{
  "d_shared_expert": 64,
  "routed_scale": 1.0,
  "vocab_size": 6750,
  "norm_place": "pre",
  "attn_scale": 0.177,
  "init_std_up": 0.0596,
  "optimizer": "adamw",
  "batch_tokens": 65536,
  "steps": 7509
}
Below are experts of layer 7 (counted from 0) of a mixture-of-experts language model. Rows are named router (the router's row for the expert) and show model dimensions 0-95. Each number is 50 + 12 x the weight over its row's rms, rounded and kept within 0 to 99.
Before each expert's rows: a language model's description of what the expert responds to; "raises" lists some tokens whose logits its average output raises strongly, later layers aside. This comes from a sample of Wikipedia text that the model never trained on.

# expert 37
It responds to: Wikitext heading markers such as ==, === and ====, line breaks before headings or list items, and some of and in.
raises: "\n", "A", "-", " and", "==", "Al"
router:48 44 61 50 59 56 44 43 46 38 32 48 38 55 49 55 50 35 47 53 48 48 41 66 45 60 61 51 30 64 38 50 74 71 42 38 32 46 49 48 51 41 20 59 44 39 67 46 45 59 43 59 68 49 45 76 37 58 36 63 30 60 52 44 60 64 46 56 52 61 66 71 34 39 52 35 52 30 43 34 30 45 35 67 65 50 54 60 59 84 55 60 66 67 46 45

# expert 39
It responds to: Commas, and, or, but joining list items or clauses, and subject pronouns he, she, it beginning a new clause.
raises: " and", " on", " with", " but", " where", " in"
router:62 23 51 71 47 34 42 44 37 44 39 54 52 49 63 43 48 50 49 41 68 40 68 34 68 40 47 23 68 52 46 67 39 64 67 45 47 73 42 45 54 22 50 42 57 54 40 53 47 58 61 39 69 68 52 42 36 64 72 36 66 39 41 56 48 48 68 58 54 45 30 45 65 35 58 55 58 56 62 46 54 64 32 48 55 50 25 41 54 54 57 30 42 44 37 56

# expert 30
It responds to: Pipe characters opening a new table row after a line break, mostly in football squads, athletics results and track listings; also In, On.
raises: " has", " is", "\n", "."
router:60 54 53 53 35 40 30 44 45 48 52 70 49 29 64 37 47 76 49 57 46 45 58 48 43 43 54 44 48 49 51 56 36 26 62 38 62 50 32 52 64 55 68 59 68 52 49 49 49 55 58 49 59 57 71 71 46 53 53 45 72 45 17 62 61 41 66 51 45 67 42 34 46 62 53 44 70 50 73 39 35 57 28 46 38 44 54 38 59 28 46 54 73 60 66 38

# expert 10
It responds to: First pieces of words, often given names, after a space, like Al-iona, Al-brechtsen, pro-, adv-, ind-, plus line breaks in lists.
raises: "-", "\n", "ist", "f", "ic"
router:56 67 44 47 58 33 55 47 56 43 54 48 39 64 45 56 36 51 29 59 60 66 28 44 28 46 42 56 71 42 73 21 58 34 30 49 50 41 74 38 58 45 59 42 55 61 55 65 33 67 58 70 38 69 66 47 57 51 48 50 42 46 28 52 60 49 37 46 36 67 58 47 35 42 49 40 53 60 61 60 52 64 46 44 65 68 39 62 42 34 43 44 41 46 78 48

# expert 53
It responds to: Initial fragments of words starting with l, d, n, ol, sh, such as lift, lockout, nicknamed, Oliver, near non-Latin script bytes.
raises: "'", " (", ".", "an", ",", " in"
router:35 48 28 46 53 66 45 30 50 50 61 60 59 58 42 51 63 56 51 48 51 43 75 49 62 47 83 35 72 58 49 53 45 38 82 50 33 50 35 34 48 37 54 55 41 29 39 56 57 51 63 48 48 36 52 64 32 44 32 54 39 53 50 49 46 46 69 54 25 77 50 58 58 27 49 33 49 58 56 52 53 53 56 62 37 41 74 40 50 54 46 58 30 37 58 53

# expert 21
It responds to: Given names of people in credits, lists and tables, such as John, David, Jim, William, and pieces of surnames.
raises: "s", ".", ",", ")"
router:50 58 67 53 50 35 58 57 60 54 38 40 52 50 37 65 16 54 53 61 37 54 40 60 52 50 67 62 53 37 37 53 73 42 34 34 59 64 41 31 49 69 36 55 62 57 44 58 38 81 68 44 56 40 38 47 56 56 42 47 53 55 61 44 81 41 66 62 28 37 59 51 57 40 44 44 41 29 51 34 62 58 45 33 55 60 53 45 48 52 57 55 22 34 35 55

# expert 33
It responds to: Periods, quote-periods and line breaks ending sentences, plus media nouns like song, album, novel, film, episode.
raises: " F", " M", " S"
router:51 46 46 67 40 29 43 65 47 59 53 58 49 52 62 57 62 68 48 58 50 35 59 48 66 32 58 23 45 58 43 53 44 36 58 41 33 73 54 45 32 40 47 20 69 73 69 37 33 59 56 29 62 31 54 45 43 50 57 33 59 44 61 58 60 70 38 36 59 36 35 34 60 49 58 60 58 51 59 54 58 33 48 38 41 60 53 37 54 36 60 42 57 32 66 53

# expert 45
It responds to: Inner pieces of longer Latinate words and names, such as consp-ir-acies, Cle-vel-and, res-ol-utions, requ-esting, invol-.
raises: "a", "o", ",", "i", " |", "ar"
router:57 68 41 47 51 37 53 79 56 34 33 38 38 26 48 46 53 54 70 61 55 28 75 71 72 61 48 61 42 43 57 36 63 48 52 66 54 44 43 51 50 50 63 52 53 64 37 40 46 32 39 62 58 44 54 45 44 57 58 70 24 54 51 43 44 62 48 64 40 50 67 38 51 50 38 48 36 25 54 57 36 56 62 47 33 54 77 42 49 66 39 67 47 35 57 40

# expert 57
It responds to: Opening stems of Latinate words after the, to or a comma, such as col-ony, act, ident-, ann-ouncer, circ-ulation.
raises: "ors", "o", "ual", ".", "ure", "istic"
router:31 66 33 65 38 48 54 58 39 42 16 73 45 48 34 36 38 60 72 43 52 52 60 52 61 64 36 55 42 55 62 45 53 63 79 55 34 50 45 38 58 56 37 43 44 44 63 57 37 55 35 48 42 45 46 56 56 61 57 41 44 59 42 56 55 38 50 52 47 22 65 55 64 60 39 58 52 50 47 65 21 23 51 48 59 74 65 67 59 52 33 46 40 42 42 57

# expert 11
It responds to: Word pieces inside words, often ending a syllable before suffixes, such as art in ramparts and cartoon, ock, ick, and words like final, debut, end.
raises: ".", " in", ",", " and", " (", " |"
router:51 54 65 63 57 44 44 51 62 67 47 50 56 56 61 64 48 60 40 44 46 43 50 52 28 53 41 68 53 29 68 47 51 42 40 65 33 51 25 51 55 28 46 41 49 50 37 48 31 34 40 45 70 38 52 51 47 64 82 42 56 40 72 74 66 38 32 38 58 38 45 61 45 51 76 48 49 42 61 71 52 34 66 55 55 51 72 57 58 64 42 42 37 67 54 45

# expert 56
It responds to: Word pieces like qu, gu, oper, res, u within words (Quantico, deduce), plus "it", "is", "was" after sentence starts.
raises: "ary", "ig", "er", "io", "est"
router:42 55 51 55 40 59 34 56 55 34 44 66 65 53 78 51 55 45 49 26 41 40 53 54 54 65 30 52 47 54 44 41 34 62 45 56 74 48 51 69 44 37 40 71 45 49 35 55 59 43 37 53 49 69 56 58 40 52 25 64 37 34 51 30 43 68 41 59 54 49 61 33 54 52 32 44 58 40 55 41 71 42 68 26 41 61 35 58 38 27 41 58 69 32 43 49